python train.py --d_shared_expert=64 --normalize_top_k=true --balance_bias=false --router_logit_norm=2.0 --init_std_router=0.0311 --optimizer="muon_variant" --beta1=0.93 --train_tokens=616700000 --dataset="wikipedia_en"
Below are experts of layer 4 (counted from 0) of a mixture-of-experts language model. Rows are named router (the router's row for the expert), gate (a neuron's input weights, with its number), up (a neuron's input weights, with its number) and show model dimensions 0-63. Each number is 500 + 50 x the weight over its row's rms, rounded and kept within 0 to 999. Numbers have three digits each.
After each expert's rows: a language model's description of what the expert responds to. This comes from a sample of Wikipedia text that the model never trained on.

# expert 15
router:406477464498545505435477482430548515512474523542530455544437378464461599418388477511493502460438429587542483528462490540559565562600503480487583498548512447472442580429572519519478569568457474
gate0:452451570489545516547419464530449536543517556500525458438551542484518496490451519543495496508491442545562462445494560557526480474531399534490488563566534574577510482493542472528521415409481581
up0:594501459529417478471493617435495486478472444501444514496425456577490436516525520472448457519510478545442526575451488495401560545536565559450437515417522447425471517538564524572485622523473416
gate1:539491411492524390475526406469455513567446393497442495525524531475490564498574483500461549497401579548482478528461502426560541463509469557534432567498526573530520537429499478499573607551494517
up1:483491445489510480461462513519550581558489446472441539390467507530476431425446498500398522580555504484568461510553393560440415533498544462571462395515474433473454500655537573519461458582500502
gate2:414384483516497529531514398487503498544456560455470476486495513564486413474485480446560500510504382434487547520505457528514489519541513491536565547556426450368358440475476504528494447473480522
up2:610586494491442547506468513516516488483526392494544551545501484476485560531497531492451471550464591622567466440521542487578495474466500544419476446397514499591620519509505415466502450549437503
gate3:581435442554490486565525545416438604530523540590504467536511519595477557446502512437456476483457556576520535581519485535510545511448443508453469578535537510564535417486563442578507534486454547
up3:514488573431587491500430526550454474459594520530503521570554498465392520536572566499468560469592517510516476526512623497516531494420501528443536443523462483465496553555529548573506475400526546
gate4:503556522439603525497478474389494579471564438539518551416458477523483495526589481538451571532577487431383542546464468499589460542598548420631492535471489549451528500514556575558526527476460607
up4:528529517422512496472449498402498538408563409531503517452468495528481557562584511545494530544554447482394512582493595497528436530647527413565502535443522537468503512537619550525589547465432609
gate5:531384491511547452480551516416596505442502546467519473535570563497583465507564426478468415434515495506518452614462467533486512473490436438444482413487485530501446461440513495415530486462493489
up5:545478522492549442470418587402573501472554515467478532514481559510523528528511443407419410507580563517450403548421517499476459523471452413467432485561540452504445435474537506465569450491518424
gate6:537560436552456463504393487418453499572494472553443502462465436521501555503484468521514495574492504508405512467532503559529461488521606500496428513515593533450502483458401441536475544423493500
up6:488486568437491535457561423545566533514413451502587563414510591526439405527541599531571470426459408483565513468472476448478512508573456518521535440446473457507536482523469561549528446542541498
gate7:437629549438506582424482436459447560461585508382453477499429473430430458545485508487427523489514449459490513464529545491477491568537443572523538492500533532544484481536477495489500432499457552
up7:494564496535558557509410485497499526510381551363497411493483455420453503529426456496511487490488386447440481515555465516539481479497401548508559451467539483546532476481457512510526449407552589
gate8:554508605428485550486493488595552408495503565485422427520495548492409481412490504474538434531561522466586500493516441527419481517397439408458551474507574557500548479433446512439437473489420481
up8:502530660483424610531495485580591439503515588460496501533460603560503428411534519471554472482504481461501497462524571497465423535375436530433590557511528534492473475456441552450481395500477507
gate9:477555525566456566553496480499519460554480513590534505433537501414560502479488489578542473510533519580409618454418571481515526644427465478495511494539494442562402515582516512571548527471551444
up9:438589512514537568514537472554562507525532503516553534518526477416448561435498516522477525449486579414587417444460372466492522417485535579593443466558527515476494500434471470463428551605437551
gate10:440567533487479522504464557539528487512536467522506474475475581490419541485502491521421451526513596476464566444478488440467466485513558478408458462363588493513494422468455515536467525517659464
up10:575402478481520481454516393482610572427572588515508457581490519527445546490608465520624472503501506522653432429502498414426486463464553480525467538442458492543420439504528446456540485579498522
gate11:519569501485501483486462475555492535512449454413523532511566422553446510527459424437466464457462507546511546516525455487421512578525500514456502487574567477483549513407538629525507546548379574
up11:482524474525499463469496573418447451461494475553534473492391445526414449461542426435475477457521555539551467521504444444476473608578577428570569518431496493435499462506465516446469500392451523
gate12:463473561489491481487335500466509545531454458510554488467571436458536534549471483588488451510506436602513438413521484463452542428513486543508410494486576495608586450609490496513504544477523517
up12:543484522476509454451477557437551464384527425442534500492498515462503488519541526554580552508508463535556613539473511475549504497534509610497458468540472475516530587511509472554437562506421561
gate13:441505464470501522524462501464568545438578533544499512588539583515524486437568540348524587588529550460501437450485559451585574504477517578441445442529508512488581573506520501431556530515483496
up13:524536520537519484480569522518466436520479496482506407467494446489545489505387462543529431399406532520502592524504502514414497497529503410565558562488486425531376429470490539607403557504531603
gate14:483517606546460488574552498562574495504568595482428486504586511466483515476584477493521544478538380516482580524511436500461504518453462432375517542538508570571485474560508501408560505477534503
up14:505538466461586516501492447500412467542389457477514525483519467464553523460422484484502498521512629412516497475497552470521431483519531485553491426518557465536470533438437508597480485564503467
gate15:456549488547527520518530499484558499568519569513583570503476497448566432486545573480424454489568599541489550491569479621493463530524590431494473461448417629525540485572497480462491515548459473
up15:430532477544506477474558513406521536611484555533530535468472479480495453522529585529417367483546564531565550486550513612488468579579508461480515557450473609496554461516462559508505558525488480
Description: Word-stem openers. Opening stems of longer Latinate words, like differ-ent, att-ention, inv-, organ-iz-ing, sh-rublands, profess-, cont-ent.

# expert 47
router:535465537480435486465495472599504546476578446544549522505577612581524503468408514505522477484483497466526520547459469543519578510554621493507495436459538551563566567427530443455422481524447563
gate0:506480374474517458498529514474511493579517524612518533561437591468499613479527524473470502440489480497508506505415566488478545526581507566441445518422495531484582512505523562433564528506502594
up0:538503460545370481522505517540507546567464643526512482521482461483528481498451459555491456485481467414538517504486477424495475515449542435506523533508483423645418479584521537486447579550502460
gate1:433477496531455549534494510627525480424473508466442405475500429441571483484482505504561489482470562480500476469475497569398569531455484395446502541484528599399491492572507515425521504461498552
up1:556501531463497455525455521533481512477504540529544503418541523489459491521549495503427548549598475493510458489574498450472483485510601502498523500585506453612524512405627454443495381544566578
gate2:481492472458643445497510563581589595544494477450563521433488465447536553530497425451418494550522529508487535551529476419561473458481446489488537437494487485469510535493547485527468562397529628
up2:482498481436619489545509578521571581518495455430572481445467518480538539525479433466421506595528516498520520544500460417552455481450455463528536387536527480481554552560584541493513534416512568
gate3:581448498442527458479493479504560478549530514539492525450629488472478498557506482518573570587534397506568378449526530514355496547475490468421508473511475482492579564495521436389518501542495468
up3:535508537453512557515449489558442569450565490463547535579419513570533506513535549456513445507551567476499563464503537522561458437562631505534535474545550597561451472535433523574415555435499393
gate4:466550441388469462531443483445564558498477455487505520541422460491544560535544447540508409415443480507578453351526485533629400488417494465550624539587499486516449478422457512462569474545514550
up4:525424453583536556480536482526459498499430553477480518514520525490488491463481533466528643516565530413461488616503533438397488560605460527422467471417477449487491424530491519544471500505472450
gate5:467433500492401552387501545487557478468510511594476463432409572499552442553549489453492463408509536535542603453463545548442556485412453438519524537469520536497573501483452440616546561446519507
up5:458514501535564500565499456484483547534583461394513541474624423489442489431465526558462562563533504548497428607402438490564471455561540567532469489470446440482529604497516504425509503513479541
gate6:579519565464535592467463542539468528477497490371521545467531369509507376492501471448640549527484481494538553531539565508493461536456523565445513479471564536458507510471529533452525461410525552
up6:511452553468480445543518556407565394612526432571515391547422467452525468399512452621471554418423519489515481503451462479496486480520533455587499422446497495530552507622497515500509555523482446
gate7:493466518579511488509524564518552476524489513450539496482508422494592420373563481514519582437481529525581558530450529572488545487441450478490502547420476528564459459449509462470569490543485502
up7:529434492415527597547507556556448512501524474506482519559590514489394474567484469538527493479488417533510580496471478481511559425570650543448507486473481462541471531496392411497488463560470467
gate8:497430524432519506470444447479532482516542441430445500513581502539499555498520438501530611429525535524479474494579547530536498549422481499525449564513476418450446550474502379476451494566497525
up8:569486461473561552554499505496358477521520581434500498561505522459567391434515588485495478522457460508433433448420497531495456514515438471484586505548476533562454491590432535502389496544529479
gate9:416560505502472514528527480519457552472552507477513426549502512521518517373450552468588503483479506402475462526413543485517517555449525542515483524478568520495556502482375430462462621559599527
up9:474553594543442511439495472524399546500515493472495483617529549493465483426464539495565543510471478415478535504451447415483567473442500506488470575470564515527531515506448441477462649585567529
gate10:327467524423466442475451469511549432479499526512453537453488422494515543465406594560533469550517466550457534507394518484490509393508418484605532460446517551414595454452503500555515588483416546
up10:536555454598493558418501607489571553600544422461546570548404510534564539507513486446509407485489555511556535565610554398514555483466571480417562467493501509592562516518512574494492485517573472
gate11:567565511472519557444544543345511463388559466501503508461475505409487486491493436526515458490536492596489555508440547590501522450487509555434541611484497533464570520494591490468515526452570497
up11:579435441541461530465489498554416466451541485518550497483479563447440436444495551455543556425602499506521479488434471382521524517553498536424527484538490482472492523665543518521441478448418503
gate12:549494450483450494436492506441459457553519476463557509459490451486452495499462481447399476415496546483485465457438469466439530568482536502447499457541402573657595519497594637512517515462495484
up12:545562436462361473504478501512498489577489495472488592485522469489493428473486534479440465409472617486479474539471474483576599567496517463416516435519510562525620544511455532474478506453563520
gate13:481463599527550539483538524519553516488479435476463512374542561557489576458513547510428495578587460446469570467420503527452444552558553454547599433470572533477519476559503530479509546537438492
up13:543493529437471467505435493505431483529531539479572442563488430409433481493487499616571557463410536534494474539472433489515557440413486477466406543571480420452485537450577504467515435377508543
gate14:515630446526591466534527518553542460526473503416500523463519549585516500565485407479504442523600580460576486513487584492390505477490424516535494529533536453521565490514536466546516526576508477
up14:457606426543546466542487490517522508537466509447523520483526542530466481467515437508478402560586576503595501516503593554388529467494432484526519550592534432538584535553582503516477503586434473
gate15:443500561383547521464479509440488498566522557420498486403597472516520568627526563435595528531563445435530452494528453541446506462510438490441518498606551542472475521500394474499485454495505532
up15:528487485446512507503478415505446562443551595487491597489416589487450521553437526490485505561472504472503410542452506577407449418528486489511443532573600568479496539477485559474426465504468566
Description: He/She sentence starts. Sentence-initial pronouns He, She, They in biographies after a period, such as He was born, She also taught; also first names.

# expert 56
router:477494512516441444526531551441439570393486437501551460481575530481490545448480478440545567528465522472561555472441415513553546542548581523533491429541529426566528410527576397562474437480530558
gate0:591491573569515528499519538470514469512434506442493465511456441478460530541528515381556454510457482431581545503410606551454563496435424442530518537581543512542431468534519481512534515516518531
up0:422458424490450424502469476564424430483547432539523590458520473496497497465460502582456508535516476482456476426612371518495484496501541467525596528480511571435518586420519538463470570479507533
gate1:468631566545515540454516483509536576439473566484499550491509612482460475430507468448503415510505492445529504497438519474496595505502471652472518549487539516509550423419496420488537610602510487
up1:520531563547520480437486459556525472465478606474479499553464545564482524466498479465496471472426496440527483493520407549544531500533535625498466472514536461481552494478556455464491714497561459
gate2:526516448519464489487473476443473542474456541437497561441582535431469532468514522522458525470518538558468449514415450523459468555471541477456500534563539559498446464566568563517442503525526431
up2:569499470522485470465437439489514522446487563458496489462575556426449524435462538483479565512494497519457477438460458506458415531450559457433446559558532568517440479550554462494449479485509494
gate3:461546513482492495543578559488482532508516446496555554522516447471594483584505511465591455603538458519471573581511498586494531482493563451435445443519439567434534462458509529476529493558461516
up3:479516561554498548526420421551535430491513464495548451438516518516418500552454587502414572444520471464615480452447536508460420558464544474505516501483470465547398506560524541545566552502575535
gate4:518422585409566482531437474491452439479512490457493553500510494409547459472548497553511509532557466504481435431434547507537521477483515503606530548595510504399372505505491489503558421558469493
up4:449467541403457506529542448446479464576505466525479528543519547454517500506534446572552467507528510513526357419328540494505529528476454545510455538574592492446420435506467392427539472515443537
gate5:416449464557487400552480442514553555524471629490451471366484464538445499501514531418469461432508496506545532448479476461478503564468514421608541552471448418581550448431574521531468481546368532
up5:571512595446585530399503552408411416489566490453503548615501519431576507476446514550476491594551533536433437499573476512557449478478480552460473499557586612454381498548543507535499468399537522
gate6:482553538522469500566561543473499555515479450483467533384550488540525543490534436482454321512563483478526522480548541491470473481570438545599609540471543626514597424589510541519524503519441540
up6:419529553587521482469550531529538470473557499479478460378449450503569569490458559421481438525557565499501603415612638566483461544610475529447491519499436564489499541583544443388557575500512448
gate7:578454465473576471382515619555550525552500494423434415481428416540493523440534485463534612472508564497392515502508456523510534477519371509549445359443503569453458419540519487480491546506602490
up7:487483455424554509483394507543504451506511518480433504516591468527532493439488540504573547533488428444487531476545499453473533377550518548515452443561490492484548531495516426433478416525521541
gate8:596536433431487482416490500469392583510509488369491562506522518456517574559490548511495490487568555401471487515538580515502513525494538492501513561482490499438600574497493484504508559537504538
up8:565525513465564536417437434534470552450492447417542551408491540507616534505426529500517483515496418375461458611570501488536422521466486510544464470472492539433576567506520505475434509490447609
gate9:533514485451450538452436437441496520582442518582532435450452432526537428529422425560527515426503431533533375548534477409509519480490446460518549526460473505492536494550457498574441447481501444
up9:482477489479419481570577415606575560486556545489449515420493489505545488528502621483568413580577494562501493456423474543536511574551544488399529474457498527491479459494507454470626516533481454
gate10:496519620618566552581551493435555444397574480463457509472487475518456472521583489580454537547581493554486480452507515458421503524479529530464505459527542486473436504455437456535628567514599463
up10:564463554519572552613456601442511481509504558489448453444499458538498507487604506432507558455594392530334488386583499497474440541457507474417478541505390519476500508491500588492580513475511419
gate11:527626475456388545482504484416496572528475525546404504513512590464480509516439474477397433479529524559478557472537544347402570507456531526467474429419469461477458488572429595498510531500502513
up11:475568435496603475453409492550459484391473443444482490433439420449431501479520501519443488532400496473532461615511536609476490444461490456550547500513506474561500481444485439411418433512522507
gate12:459463560452473490547561507430543512546565559465550501484484470503512417487461398455480512483556555537543482490452559577533461553568441484446507498481429466497471455434538537625572422539484433
up12:529480530397442505526455489594476532502527507548460430493547594400478475470464566481435527452472506452573512567462508443471562507477540469552493506517501488462460557614471563535460635508552439
gate13:522488471476506528462537486435580561512526433539504599418556516518491674607470501470476462560543465444554424471465459544514482509481496533485536512539476494531583488564447560525425532489548555
up13:488457525574570448455466589554423473451401497420571468547549474520496427518445476533532526420460516529481512527450489466451488487435426493499475470479546512543465546444541442461474530498406427
gate14:462480549448405420496495560684480557516528450551472429515566466541529479453624522542626584494532579521547517577502440481512521546543526419434425555477447504486542557566531517493497488429476495
up14:482604523523394514535465490509479564536441486552512465526527546520577395376524510537430562496526509520551520485493525538440499475473459466545441592485480498531520468550561425411573570479545382
gate15:441501492570508549479494548463413541606553360448484516559458453551475515539473527491620467538574481430473586463494541446459471477518552609547517465564531447452529462516441445613487482514590489
up15:521479510427528501472543488563529432399512557585472436404514561446525508422465543478412542449397559522545460546492496504475516500442505439504491590438478583488474551484502528363560549513451503
Description: Ch pieces, sentence-final newlines. Ch and ch word starts (Champion, changing), the letter o in names like San Diego, and period-newline closing table episode summaries.

# expert 36
router:464498491466408554471497500457493519536425447556551539502424488514513483494501471457474403560458530407583587576471592525438572523575581536561506443517541474480549395449557467477526555487526533
gate0:439566590488638504486474497422525436437414446576499430449608460486433474505505631580481499519405501486545465401477487441474418581551499523548469517470463502537447437525570498602565451403509583
up0:560374421526457550450474626502514516396486481503458521521527485459511522479476469448509559451541459465517436600445444545495556442520490501567529491606465459545512510445439567438425464512485528
gate1:504405441445576427469507550477576586511540579609515489557562468494553517510542505484516573524435449503449457572476422438532524516483490544377521452605494549568572444505576606557460536554383493
up1:538465575539503582476465452489447471503486470489535506380480579511515467480519511538588472413567518454544535443530515543476475456515464428553505491438600504406462603483459391492479445490598518
gate2:453574456535448531450468519485510539521554483515422520534591517497535451551649462492533529510551390511498375533579541346514535494590499494530493421530480458588497599498424489517482494598624513
up2:487532445540404498433535527469504522527565469478367503512558502503429472510619454494448512538506471580538416551475549366532549468556519556545463394433518487509505619562460516493507583434537552
gate3:472493466425406568555504493451596614508460471513476534567493529509547440467545483398550495433580529513487527401482535388526511433527474484468544452454499471428431448532483480513505436540547461
up3:524466471492412506540461508567578527463494400552426561502523562527530541478556551455458484488524523453501582454509533420397496535531492394523460463498477583486479461596575540551530441531443564
gate4:499590454542512520523593545422460503400576474516590606511427520583473474579530507463457403441581569502499499497604460455466450548579480518422475416425424533582596466518497547536619563513571433
up4:479456493456420482479475565491513523487523507456483512452617602483622480477470419506594551493488415562559545561545430449490536533455528586514459476502504480492531513551460545524516444496413474
gate5:480499452446496418469466480462538535468564520457561445494511470496625544479555421606533503474517509565559521594557573499472440569506520498558509515437582499561421469532527480511567476438523534
up5:499497546521489561547544460435508432420513498530434494432537533465502539518579599420535650519440534438495477472528419437513552503467620468536517583568490481512530517427409441478481554559576517
gate6:412466416505518479519650541462546431573537571514510510596489434559597527533554444565423357565542516504489585485464561515504550512513478591472550506488471442483551472494459508417477463576492521
up6:467487527509506424533552486480520493532478541529634445532508614543519545508507516527563434516474533507517529500451474477448454479600441518473474472502420519498517532543577433514463495484497514
gate7:508507445562519521336425564501570602502505537564482495481493525519520494414373536481498559582460525506492541486564446527578454472604560482458572521428499561515499480448532529445446522455523611
up7:495408367519515477547552543494494510560503476472437474511493510494543471553467443517432551539495476496466528445574479491436480544595418456516508584507476457474519486443556518430450584383398510
gate8:522497524449459516444505554456545529535516450533514477497521504573533429452518469417450443520560502548500491532547570500509525608529530503406479491476542528518486530600521585556546490460459501
up8:518502438507531391525508358570451463454548547515513380468482514438582500552503487551534509435413546541558512476504470517468447439545445572586507512525473489456439469456484431448466463543513525
gate9:561523506513442562569556446469558451469535512519463472468530364417480450572517486444522458501552502468489488486499561497521506481401552451557510482460526516400539460553523483470553546542515456
up9:527504520537457522533573444430592515452550597499479442452539376392414478468512486470537496574485559495421487483440517511484496540409504485535563477484564388351500469516595446479535526466511541
gate10:581420497472475505457453458560566525451569507525384491459479518425640482589561573448516475504499545480481489521532570479421527425450626511487461491564496479533518480432515501506558571535575449
up10:571400447428438463448491427561479447529561472534417549488434651450563546592547445562520500491444462426438404476532527499485475394460521524569552550471482561512416509452507413498468427564488427
gate11:578467466457535472484522453468547512515515477464437382516527410487459448464577480538547486456408458452422587465511426567486534479511545509464482490497555560404510427454488529419489520550673536
up11:468534489461519478518485585523448487450463467490546543494410571513454565474499495462443606487385405477566467560455570508519564572534466480482540619530499472597456572461509462601493505451451520
gate12:517519446481582508553640422467588500542500453516446570465503490499465578497472468531544462580556523509463511425508448389468517420427534478473530502453460534530503457402417515478439489486475507
up12:434497538511534543618546407496443482488494353508455578497466420503470529419451526586543630510504530459484499490463512475529461545505508446429471418508509538496431514429426512527514534590463538
gate13:427568626379416510549509456495579511538484527551448480469408515460554496582549479409538493541436553491474421428434463456501448459538406477555471433471481529500522455536482450624537504475487544
up13:480473443497489561598527507447479539508545537420550448564430572485555439385577509515589520433576414589475522474528494466453517450474485487638523478441536500473511455533484430578546397552512531
gate14:436592550420482515584501499505532573502452469484486437467462444573451482412422519427528481566430446472515491565459546509433427481515574475482474443540603548403493494532491489519449527506551473
up14:520571505466470413568502500464488528539474504557480402479476498570413532479453475495555446499562443481521452532521528464402436567543514415597508508586515481511521495479520507516436494525553464
gate15:449468482460534488420456534518543437562538513496419445412485506482510422477547447585586474512454573408538566416515589490522588367518438488508503527492445477451536428511488510409591414584551519
up15:451469518475516488411484564510595439559505562507453441471461441526523456408560499553566501531472601395532541426509588476518570397538436520448496539487516521422557446493446496401596427553582526
Description: It/it and Italy. Pronoun It/it at clause start and the It of Italy or Italian, plus short name pieces like Cong-o, O-klahoma.

# expert 3
router:513412471458470469501612466495620475526441520452454458505506415548542460574452530432468519485608371504513488423462488518361576594546480542460470567413419504488439496476506531519501526578500432
gate0:440539589554478447489464438545599524554515533473498497431498473465590550504477587472456446538573491507408532553505550499520544538424432434483484414548495527529524577443453536490599515512498601
up0:519473428471625444509451547553447494424513575468456556555552492495497481498567485571619473573560406496487471483486467528498478495492551506505477437467462530461501443556514567508484505461541492
gate1:505578511480462527583436530370457533521451533399499457579434432457524510522563506532363491478529499463461542396502547495489517560504439512446616438516526558573495393484527553499533451451491435
up1:509488501442546525544519487492568563513590527423488466482498456569543417530583421529488466463434555530509484495443552505488504487487430541501462571445550593554538486484532493556593513505499447
gate2:543615411485575582527425438474538520466491424496517458451504499501408553486500438469456522524551553470556555451477482505467524511562489470404494542542524465574509519534399498491562508395631553
up2:538518445465521571477470501447391514507461427496606366490440430503508554455408425493522457501596466464563453512508469470507530550605503514535545495501444532603502517548506487482471491395576544
gate3:484537536495532560499462535497459449534486508471501495543425533517553385477505526471445476494555488548470543529448506588502464554539514436490455497481475519442597462432447551579526474525571351
up3:523602431372477529465507558539493484491444399460528438563433514442551458552643454601460476476479481463492527525491434534530503453444501534579400553479458603503469442405531433508497546542535506
gate4:508483539454425490543495585425415547539575564468465435518523455558488469418575416505535471444468518463501519537464517582540489392531426475430541384527380496553516520498515508450578525428506460
up4:491514439482430466579512437518500485513483444572483537430558470587458570555427489509517441426549497488498569522487512420455442408530506456567492381542456490460475509423515517552547565468379530
gate5:547446577396580498529442486524500499443514481593455536518402505527475606575436518550569374571463452546514570449492511538549578499493485477447502513522467469524521510482462521575492484534402545
up5:498415475424505577491541431541468477428520491461440498531587442441489438542475442541603443567492500561478529558542528466525507472543604502472415513450564481443537515512530458461428462479496522
gate6:485551539473452542457558531511589622521561565396526444479569568444494520488530426492493476491494518449501417476457523534530470523472585534474520486528556434486564436498508441505534566557486627
up6:588476517489494588402482570527506553534567469555574469432544513545557493524604562583456513447536494477512499514505547516456539442423550527493570481537472497614543545566666487451513507524507518
gate7:479534541407583467459480583467498464406478500508489469406467504512479474439551499513512483601424450418521562494487528537482600460406599488487541485500538434478495562437514553427484331585450525
up7:444435507546417475552509461452517476611485549556445520554557476505526452465405527481511507515543513560529526530527508439528461603489512494646401469529472525554466477510580458514426575398487512
gate8:511455505523480564387407500538519538520482547371508469577456476424533452444451578432547512488406464522420485540583552459535538510514434514537450459582566451430508468439421516503462550510487442
up8:470569496569429479587501411519474590540513456498537529535508506584566498478437440532583474476538428527538533562434553563474399457475545449414453515402550592448455443553543541433470531469516547
gate9:500556540402582507519536544556541530491503549481544494529511492555481570515514441458464504483524470553425548456378500497452513490523551433404520577459501511497498448561575582482575481491460422
up9:512519492404576436537490522503528494534470509500560487508527519538495569461460435531421531537529426430476512466316466508510425508531555458443476463569460480531502536569506550465525482567404409
gate10:491469509506505492533441474483392522564553475465515469529502570506491499486507477420552547462460514508456479486468542568457409393459523459404611496491603499478580512389405489396456526586487538
up10:529556465482528495446536485485536463420482603544624466517525505520537500443434594571492496479508550500580595526565495486471609516527448551553377454537487533499454447558424502491530494485486520
gate11:479532479470550572550483488608632473453449424560469452467478471475585475515499520475487558489422460401512557504532584457448530540464555378510563513473499533510513498574444520392520439463509486
up11:591425499503523536484523556461383526565511583431485535537488476556373454519553493546479533541455518532420508505496464488645552455506496519500359536550528458509496549483535470538511549532529517
gate12:376459587579577527571497486521574515487433499448496453441518440506452511474474561430475485566485523609511553544483520522523591456451468431505481466540522481527545531459475545475514544462522583
up12:479619398390423414493426617513499395482454482570487479594474477442527566494428497612442460461479477458575541541462484504514457491542463532571488426452571497518503505449578524506546515489457517
gate13:429493467514568496528563524498451509526632535574497563557470495494474506576527556513462408423539464509486534490475506527477551495608460477432479461548619477527528479584555515457463528546540494
up13:565484535414522549559423548514443503509466498499560483451542509434405428514405517562568556506516490471528541551544505571480473527480474583569515478457451513494557477576441510574583525427436444
gate14:489495366501495464418467542476587452468608455501582565459521575490516509482485500483487517382451535464477465451481554545393489518420464469422518486585476548502590483485531387598496492535431477
up14:454442568440546500527466475552437465516484528467400399422479416505458559512504523423498504492505527564458480610525448384522555460541514520571505590446609471486513483433455573432535557419610544
gate15:588485527487538499511413397537528517471492451473451557557502500515567532573465488489515509503381463513492467451458443457401491449520446435591431487463552576450434445503413420613487479457501540
up15:429486426396556513483525450495523532475512472484563548555458524529528462446481429466536460480539587528470476534499578486626487442423548549431419546540457472489497456420520518391428425566469498
Description: Noun suffixes, coordinate minutes. Word-final derivational suffixes such as -ology, -ment, -ics, -ium, plus the minute sign in coordinate strings like 35°51′15″N.

# expert 54
router:528470522461522473449536482537385445496507545424462514592467554415531555585423517484543415499539588502544466584525493516552433579507595520472466506425445517451548599497472535535486415529435469
gate0:384523541623345519498512476450493532554567469555547467563476526558523466458499513512521478559517477519407534515538590565461489580450392441531558551435543531498566477494479576455544593500543490
up0:501469547491529432524471520524583433522532535543475521463555494503536481553522501498509544668654472506473455506505531454507405462455502491464468545574584587421473473532451521470485550458533462
gate1:486554476440436504526474560429486439499427486549587503563490501412557619432607547498474471474534569458457511513509455468588380481463542555494553474543440470491496560446504447465571524445440472
up1:504501478483592455482485474571479513518539577369460553471595448589465354490505421473512563551447496595524452537556587522475538497516455441427505468447520543514525482515522498595430509491532493
gate2:483612487438451546508568500562551525607435454499507527527503535476476466443521447443547524464514395445517613471510464493574558510541570595510419437463554504531554476439538610463586490552467525
up2:563540496576525473593570491524525509500568554458544503485417569533447553498479497451540530453424558482472516494577532488525451415519499553445369515473402510550562564576477436495657545543454518
gate3:544367439488522545583496372543553587489515482479569484481516518416475560499518559507428404558561440377472551501493584449548555554458520469466450573515537581519408547553504515453513485544475506
up3:545418485503504492476529428548594593439441406509467460450440522501590431595507541446500415551473462547452485509525557559460517524523513421474523534558522524497400462478466486453475495534470440
gate4:534490514504496389439443483488576426451412480534511513517446558522509591502468477473539454537556531491444460496580607472497483627567481539453447523518445554540525482554399507461486482545531507
up4:469475479478454471547484510505475534500531475481449503492505422545481589508486558446409524487503540465475497419456400512482504442502527469587502556451593458510511507484541504503483601564525481
gate5:513457518545560471410388532509477496508511477411469474524471471566398524491554514524484569461515493363500424595537490417506457406504504510387579403470526554469477533527533488547497513421401432
up5:427534515554469510524461495430481442469426502571490480473534408406541477414453560440558490533440556497506540541535487511508610547414533542537440459424535427475509481553490495450421574494546497
gate6:493567543524522592508495544422447560497482485487502456538477440522558572413537558531420437418526543479369513500499556596511593496482527444440461573516471525576535497513469444505508578439479581
up6:455428533497495477586495506495589400556413419517592541419559525510495490566457508472546584602519447464503492507538512428559479531442493516606596495473528425454405515479438478504423435489567436
gate7:479550460441438453522547528384510422498537481459465493411543529511508559471494400423551489522468558499456555472492539438485361605478515502457459495497474518466476512542578540502496561568467593
up7:454502524416478560502530556440485582558553433479465521494569485410473526474466523480437504544506579596478515494533561499582441538457479399424527425520483466477433537581538554452525551536443510
gate8:509455518550551543479507553445461596476510470508534459523564460488527482465477484576456491359574541488495483414539446540466504463428474489450401455457514501431489468538505561507507501388512429
up8:513503546534489507474439450500472487596518570442508514455470440516457449578517573468423529554605576458510477489485549459482427517466467558461542545617478487535426502514513490495398465526451490
gate9:417539441449541570534509526437470409565410587520544528491480514469432460451418495435516472493508432550488602575518490492548477535424364575472531452404452534463444477606484429478469554510509500
up9:568479504545454620629533484586428504509529469451539470579491540523439455511529497572475532506523571570579532514443487502538449483505457563478554472494532586518478469484426414492497501486532579
gate10:501498619479424503488474452467558478497528534512475543527508551563437457546484462470501447477530584455534489532567531484591426486424403528362492550521552508568536462436554438532473469525510492
up10:517477362487511523413497507493463464554438375534511485511483417421542496433510508555507530513435471561402466451420494513393534473507462458565427452482444499450484531512442530451499555500471495
gate11:488471536499577606473527545513528493528632443451481614471450494528545579506549503632446621534484504457488561531556477549552532462453488466538453514551570531475508536513458481435482496531377489
up11:553502538517539533515437504396443489478425648581423545503515476515502437543537417470505524510524524498543407443480481403526481491510472483475532574532424515498472441505573520516488463439574459
gate12:518539516529459473608493374479483448476504473547604461504523489525475578565555558456493614429466562538464476521549516494530494539516501526496477475407514623494487516513562523439490526431624521
up12:486452488449539486468516474575492518568544510481425500533531487547545493424450434522567491444443479489513449477459491425595592449492420369528471500597468426464491483490507549549512531471425482
gate13:538483483502532461539403488472430490481543508492455464502538566497550554506500564515499505480581432527440539488493482568508465466447453536446506521520519455431438526455532534584564514523496509
up13:399523504544405599447526527540538518535484560496473443473457498446468397563489478525424483439403524571508523552452444467502469486529548432521493500479547546481498517559543506442462495492520588
gate14:497454460566427455376427564477438509485423451516510542533479371505487575500479536451441401559462518458470474574617407582450551472506558448452482577414415491518505535452482519462473500459533513
up14:461588477526510510465557476542428469549548549456458553461521564525489512479499441462489577480515465498450479520551543477535452456537406622576554559517491463555543474430491435522444400523469605
gate15:537406495497479457463401511522460514480513465402528614514548522485500531557533500581460456485530524510435492470500462442471420518522461542503491557458499549514450479514508460486478442469509469
up15:514498432473516522514519510509413564473488469458494535476531457437465516418562459572518497463535483552558579533524463478544436561554575585497481490458504550528534509513410471541506505549557470
Description: Surname and word endings. Final pieces of surnames and words, such as man, son, ley, ous, y, ess, as in Hedman, Thompson, famous.